Below are experts of layer 3 (counted from 0) of a mixture-of-experts language model. Rows are named router (the router's row for the expert) and show model dimensions 0-255. Each number is 50 + 15 x the weight over its row's rms, rounded and kept within 0 to 99.
Before each expert's rows: a language model's description of what the expert responds to. This comes from a sample of Wikipedia text that the model never trained on.

# expert 61
What it handles: Units and field labels. Measurement units and infobox labels or separators, such as ft, kg, km, Died:, Genre:, B-side:, plus semicolons in lists.
router:31 36 46 57 68 64 06 32 53 35 66 57 46 74 14 37 55 62 63 48 67 52 47 55 45 67 45 59 58 36 20 55 55 45 77 46 42 68 56 40 43 71 63 29 57 33 51 42 43 32 50 66 54 39 58 24 48 68 79 69 53 44 44 67 56 81 62 50 51 68 45 52 58 32 81 56 36 59 50 50 60 26 69 29 29 54 61 43 66 39 50 42 76 67 56 33 52 55 59 58 50 41 57 41 45 77 59 34 66 52 57 19 63 60 62 69 47 35 63 40 46 51 70 62 43 52 55 70 51 43 55 46 70 45 58 71 32 64 38 22 28 42 62 51 38 37 58 49 38 27 91 66 27 31 64 35 55 56 52 68 39 36 60 73 58 26 29 38 56 14 55 54 40 49 43 57 00 72 43 35 50 57 37 61 55 57 33 56 59 68 60 45 50 51 36 03 60 57 45 72 55 43 52 49 64 61 52 49 45 61 32 44 78 30 33 10 39 34 65 31 77 57 71 53 58 56 55 61 72 46 52 71 73 42 57 56 52 57 62 52 43 58 59 87 80 44 60 30 45 43 71 48 40 54 59 55

# expert 58
What it handles: Infobox line dashes. The dash starting each infobox field line after a line break, as in - Died:, - Genre:, plus Coordinates:, Genus: and coordinate marks.
router:13 68 61 77 72 65 26 61 26 30 55 89 62 47 48 31 65 62 27 38 63 43 56 41 57 62 29 48 23 32 23 52 33 54 70 43 43 58 46 39 52 51 58 48 30 45 68 65 57 37 66 54 63 53 44 00 47 47 84 50 30 42 44 58 37 80 39 45 16 60 61 48 39 33 83 73 45 39 52 55 47 27 65 46 64 61 65 62 69 42 45 71 59 48 58 42 68 60 53 39 57 36 75 18 63 65 32 27 48 44 30 63 46 43 59 45 69 43 37 55 22 54 34 61 51 63 62 64 52 52 47 58 49 34 42 62 29 55 29 67 47 32 41 61 42 37 61 40 47 72 67 55 37 19 47 34 56 37 44 61 54 51 69 84 54 26 46 44 61 17 45 37 39 63 38 66 24 60 43 56 51 63 40 46 55 58 45 54 43 39 59 66 67 48 29 00 44 51 53 64 51 40 65 75 72 53 59 56 60 57 38 30 51 34 21 20 46 45 35 38 73 50 53 57 58 68 52 60 54 52 61 44 67 47 62 45 24 30 35 62 46 64 55 66 70 49 55 40 44 44 63 53 37 51 65 38

# expert 29
What it handles: Line breaks in lists. Line breaks ending table rows, headings and list items in infoboxes, credits and results tables, such as after Youth career entries or table headers.
router:41 52 57 53 56 65 39 40 56 40 53 48 67 67 42 40 43 70 43 42 42 65 66 48 34 62 56 41 38 47 32 38 34 23 65 29 27 57 59 38 47 70 55 46 52 36 62 66 57 41 64 46 54 44 41 21 57 57 67 45 18 62 40 48 56 46 51 50 38 68 42 55 52 45 75 75 40 72 39 45 58 11 68 44 49 70 23 47 63 39 55 67 70 57 57 40 47 68 56 33 59 46 57 39 70 86 64 41 84 51 40 40 45 47 55 45 52 37 61 49 45 57 48 32 43 87 52 60 65 46 67 29 48 33 55 47 26 71 28 47 26 37 50 47 77 29 77 48 51 57 58 69 30 35 46 31 49 41 62 51 70 57 44 67 54 00 41 61 40 12 64 43 44 44 45 52 58 77 43 49 46 52 38 55 37 67 40 71 57 64 55 41 59 50 50 00 38 40 33 72 46 46 60 38 50 53 56 41 60 77 48 42 63 38 28 13 36 36 30 41 80 86 48 49 55 71 40 64 57 60 47 73 76 62 52 60 38 64 57 49 38 68 46 90 75 71 60 45 45 40 41 40 39 42 53 55

# expert 22
What it handles: Preposition on, name endings. The word on before dates and objects, as in released on May 17, plus name-final pieces like ay, ey, ley and ard.
router:31 48 59 28 47 90 46 52 46 34 60 83 52 44 47 55 73 58 43 37 76 57 56 39 41 50 58 43 43 24 25 41 75 24 57 65 55 30 59 44 43 53 41 40 52 20 65 66 52 44 48 53 44 36 40 12 55 35 64 67 27 38 40 62 56 81 63 38 25 39 34 39 42 36 89 56 48 63 58 68 75 07 64 60 55 74 34 52 63 40 51 67 70 57 60 64 43 54 57 59 64 66 51 37 56 71 37 42 74 40 58 45 44 68 29 74 44 24 59 59 34 25 55 51 53 57 64 61 76 59 68 37 34 31 59 70 37 55 32 26 33 35 42 57 42 53 58 48 44 48 78 44 30 42 53 34 74 62 64 28 57 51 35 78 59 15 49 35 58 24 40 52 51 54 30 63 39 62 49 28 47 56 59 62 48 36 38 66 48 53 64 46 53 38 46 16 47 42 33 78 62 49 70 70 43 38 56 59 47 67 28 38 58 41 23 32 65 34 56 36 65 56 64 59 43 74 27 54 60 47 51 52 76 65 57 75 33 68 49 54 46 62 60 73 78 67 62 31 44 39 65 39 31 55 55 71

# expert 33
What it handles: Main verbs after subjects. Finite verbs, mostly is/was/are/has, right after a sentence subject, e.g. gameplay is, Suite has, name comes.
router:13 47 40 61 54 82 30 59 16 44 31 59 69 63 48 57 55 65 68 46 77 46 59 40 46 49 38 36 46 61 24 51 33 28 80 43 46 36 55 48 34 63 51 34 69 35 59 44 24 39 55 62 32 49 68 00 39 59 55 39 45 58 43 39 50 54 52 32 62 60 45 66 70 22 70 59 55 72 51 49 64 10 62 38 39 43 38 43 67 37 49 67 88 56 66 58 55 62 57 51 80 36 51 31 74 71 48 29 59 50 63 42 39 51 46 59 43 31 59 74 51 49 57 32 42 72 56 44 44 67 48 32 63 25 43 63 29 75 35 44 21 44 61 57 59 51 39 40 53 67 64 48 29 18 65 35 57 42 64 49 47 50 30 81 57 49 44 37 58 26 49 60 36 66 43 66 39 55 41 54 57 63 41 48 41 71 50 44 71 60 59 65 48 63 45 15 55 44 41 72 48 11 55 55 54 66 50 42 26 58 32 36 74 50 36 21 50 43 69 42 85 71 51 53 63 72 49 49 88 44 54 67 67 63 57 56 40 37 61 55 44 51 41 69 51 58 63 47 46 54 71 49 10 48 51 46

# expert 16
What it handles: Vowel-final name endings. Final vowel pieces of foreign names and place names, such as Sinhala, domovino, Cristina, Thailand and Congo, including whole names like London.
router:32 47 54 58 65 71 39 50 55 76 46 57 63 48 31 33 56 79 73 48 45 43 40 64 24 50 56 48 24 53 22 46 68 36 57 52 27 59 68 46 35 50 56 46 47 12 73 46 32 34 50 50 49 50 66 33 48 41 37 56 47 52 30 54 46 71 49 53 38 54 52 47 38 39 59 42 61 39 36 45 53 36 68 63 62 47 46 38 67 38 55 59 51 77 51 48 64 54 71 60 47 25 35 42 43 72 73 39 71 51 44 42 58 62 50 50 55 49 79 37 14 49 40 23 54 64 47 65 64 54 61 32 47 36 47 66 51 47 36 52 31 44 60 59 72 28 53 40 34 73 66 69 62 56 56 30 79 47 48 55 45 35 61 98 33 21 42 56 83 16 62 50 75 49 46 65 11 45 44 51 54 54 50 38 45 58 61 37 83 50 65 65 63 52 38 00 34 47 39 68 54 31 67 40 50 53 63 43 41 84 53 62 57 34 26 25 41 55 70 33 54 45 63 46 56 56 57 50 72 32 63 61 59 69 49 46 44 45 42 53 42 57 58 62 76 85 33 00 42 46 82 47 54 51 48 45

# expert 20
What it handles: Sentence-final periods. Periods, often fused with the last word, and line breaks that end a sentence or paragraph, e.g. stage., years., season.
router:52 34 67 46 44 79 34 38 34 39 47 48 56 63 42 65 63 50 55 66 47 61 58 44 54 56 39 63 54 50 67 47 51 44 60 61 24 34 39 36 47 40 48 36 28 17 61 46 20 25 51 51 46 49 46 00 59 52 78 56 45 41 42 38 50 65 44 36 43 52 37 62 57 28 73 61 44 53 55 70 55 40 53 38 38 62 42 40 49 37 62 76 71 66 69 29 51 54 45 61 61 62 61 38 61 60 60 43 67 39 37 48 44 66 47 57 68 26 63 54 54 54 51 23 43 76 49 53 60 53 70 51 35 41 50 49 43 41 51 60 29 46 46 56 37 43 42 47 49 43 41 51 62 38 48 37 44 55 62 38 55 33 29 99 78 00 49 51 50 00 23 34 74 42 57 65 51 58 57 64 55 47 48 31 30 45 42 59 36 55 64 46 50 53 42 29 56 48 45 82 40 23 65 60 47 61 63 58 51 80 56 41 58 43 33 09 46 44 41 39 87 80 56 55 56 63 42 43 43 26 44 41 54 52 52 40 32 66 61 43 35 60 56 91 59 71 50 27 47 35 88 29 36 48 58 51

# expert 23
What it handles: Numbers and quantities. Numerals and number words in counts, scores, statistics and table cells, such as 3–1, 126 million, 1.9 Earth masses, scored 25 points.
router:54 33 65 85 70 86 22 45 45 47 23 80 52 61 40 39 32 72 67 65 92 45 42 34 51 58 27 46 44 52 05 54 63 61 74 57 33 52 56 56 44 50 50 48 55 27 60 44 41 48 63 45 44 64 55 04 53 56 62 63 52 37 46 78 56 73 43 47 43 39 53 46 19 33 80 59 44 56 44 65 50 41 51 45 40 76 47 41 41 23 46 55 70 55 44 56 59 54 61 59 54 50 87 60 58 53 52 38 61 49 46 53 52 73 59 57 64 50 59 47 41 59 57 47 46 80 54 49 45 47 63 34 53 34 69 60 39 48 31 55 22 43 63 51 51 42 76 34 40 39 84 48 24 43 62 42 72 52 63 57 84 55 32 97 66 20 50 47 43 17 50 62 50 64 40 72 39 67 51 62 71 52 46 51 41 65 37 45 57 55 62 58 51 68 36 15 46 46 56 85 62 19 70 50 54 44 65 41 37 85 26 45 68 39 34 29 43 35 28 27 49 63 58 48 42 66 39 51 72 34 38 45 56 56 56 42 47 54 50 51 35 37 44 70 52 66 56 30 60 35 64 36 38 42 42 48

# expert 60
What it handles: Titles, roles, list dashes. Line-starting list dashes and titles or roles before names, such as President, General, minister, director, coach, in biographies and political text.
router:03 43 42 74 63 99 35 62 58 43 67 64 52 41 49 68 52 60 70 41 69 58 70 39 41 71 51 63 41 40 37 62 58 12 57 51 36 40 40 43 26 39 54 40 24 64 52 64 27 42 50 69 31 69 33 33 48 26 69 61 49 58 35 70 37 59 37 56 28 40 39 48 26 53 74 54 41 52 49 59 74 30 62 33 60 65 25 66 35 53 52 57 57 53 58 40 56 52 59 25 48 23 47 43 66 64 57 31 71 39 28 42 72 59 52 56 62 36 54 37 52 42 60 58 40 69 61 59 55 43 38 28 40 25 49 66 38 41 44 49 18 40 55 63 55 56 53 43 45 54 75 48 55 28 57 41 71 37 54 57 62 39 45 92 59 16 32 59 61 24 32 55 62 42 44 60 22 60 45 67 50 59 43 66 50 43 33 65 72 42 72 55 64 34 38 11 39 31 40 65 64 39 46 50 35 55 62 30 42 63 32 41 61 43 36 32 47 48 57 46 72 82 63 51 50 66 34 65 67 39 42 61 95 56 72 31 43 42 50 40 49 45 65 43 62 66 50 50 43 58 55 17 51 58 74 59

# expert 19
What it handles: Parenthesis-fused word starts. Opening parenthesis fused to a capital or lowercase letter starting a disambiguation, credit or label, as in (p)olitician, (D)ann, (R)iverside.
router:35 48 42 65 49 78 38 51 44 30 41 67 63 61 23 43 61 76 68 52 47 82 70 45 28 57 50 50 46 50 17 56 57 12 80 50 35 50 50 52 49 67 52 54 39 25 51 68 30 53 82 50 54 57 48 08 64 46 78 85 38 58 44 52 41 58 55 44 36 59 39 36 56 34 90 62 36 67 42 58 56 08 67 48 38 54 48 45 61 30 51 61 61 40 56 52 60 57 55 51 75 54 71 46 58 78 70 25 43 36 56 45 27 68 37 49 58 33 54 48 41 46 53 28 38 63 63 62 53 52 67 47 55 33 63 45 30 61 30 60 39 34 44 53 44 39 54 52 50 61 79 47 40 47 64 34 61 28 53 40 58 48 38 79 59 02 41 32 64 18 46 42 52 58 44 54 15 56 30 38 52 36 33 54 40 50 38 55 46 63 38 62 55 63 35 05 53 45 52 78 45 28 35 61 64 69 57 53 52 75 41 43 61 37 29 36 52 36 36 40 70 71 56 59 33 59 79 53 55 37 55 72 60 62 65 41 37 47 41 46 57 37 39 74 67 68 44 09 41 45 64 59 36 45 61 53

# expert 9
What it handles: Infinitive to, modals. The word to after verbs or distances, plus modals and adverbs before verbs, e.g. preferred to, would, not, can, also.
router:09 52 52 48 54 72 39 67 55 34 49 37 63 66 58 33 55 58 59 45 61 57 58 46 28 53 40 62 58 52 35 50 63 28 90 43 27 54 61 45 26 49 62 37 49 69 71 72 26 43 54 59 44 26 39 17 56 49 64 51 43 62 51 66 56 55 38 44 35 48 55 54 22 46 86 55 54 73 46 57 61 12 55 50 50 60 57 56 77 47 63 53 56 43 48 49 57 77 56 46 44 30 49 76 68 68 55 42 70 49 62 49 64 70 42 47 45 34 82 50 40 46 50 56 44 28 62 57 43 57 63 38 78 47 46 46 37 55 50 44 42 29 48 49 57 45 70 44 53 73 73 40 19 31 60 40 59 57 72 61 73 34 34 60 60 33 49 41 91 00 59 62 63 36 44 85 32 61 75 41 76 33 47 33 29 66 42 46 65 67 57 43 43 34 24 27 49 35 59 89 66 32 36 52 51 41 46 46 48 66 54 44 53 49 37 17 36 55 38 42 64 63 62 50 53 61 28 54 66 62 65 41 54 58 60 59 34 38 47 55 49 55 43 83 67 87 49 28 55 43 70 43 41 52 55 27

# expert 5
What it handles: Census and results boilerplate. Function words and table pipes in demographic, school-enrollment and election-result text, such as in households, under the age, the district, Liberal Democrats hold.
router:25 48 50 67 49 84 33 46 49 43 40 65 66 42 24 61 55 52 45 47 56 56 65 51 42 67 56 44 59 50 30 61 53 24 87 41 47 46 48 61 50 83 32 35 33 17 80 64 25 54 82 76 43 58 36 30 40 51 77 48 55 72 38 63 42 58 55 40 62 57 50 47 41 35 73 76 57 51 40 52 42 27 74 36 45 62 36 47 73 30 54 46 70 54 57 34 44 76 40 48 79 48 64 47 58 76 67 53 76 41 34 58 51 31 50 72 58 53 56 64 50 64 47 41 50 59 41 65 53 71 65 49 60 29 45 59 31 89 23 40 36 32 50 46 66 50 51 36 43 58 67 56 21 37 59 26 58 47 58 66 39 41 49 59 66 20 35 42 85 18 54 49 57 47 44 55 22 55 41 47 58 65 28 82 35 41 36 67 51 59 62 60 60 40 56 06 54 29 44 62 34 36 66 69 40 61 46 58 47 70 36 49 58 56 15 28 46 30 46 33 76 63 78 47 55 66 37 46 58 52 52 57 56 53 61 60 31 54 73 64 46 55 53 65 76 69 38 34 35 53 69 23 27 48 52 38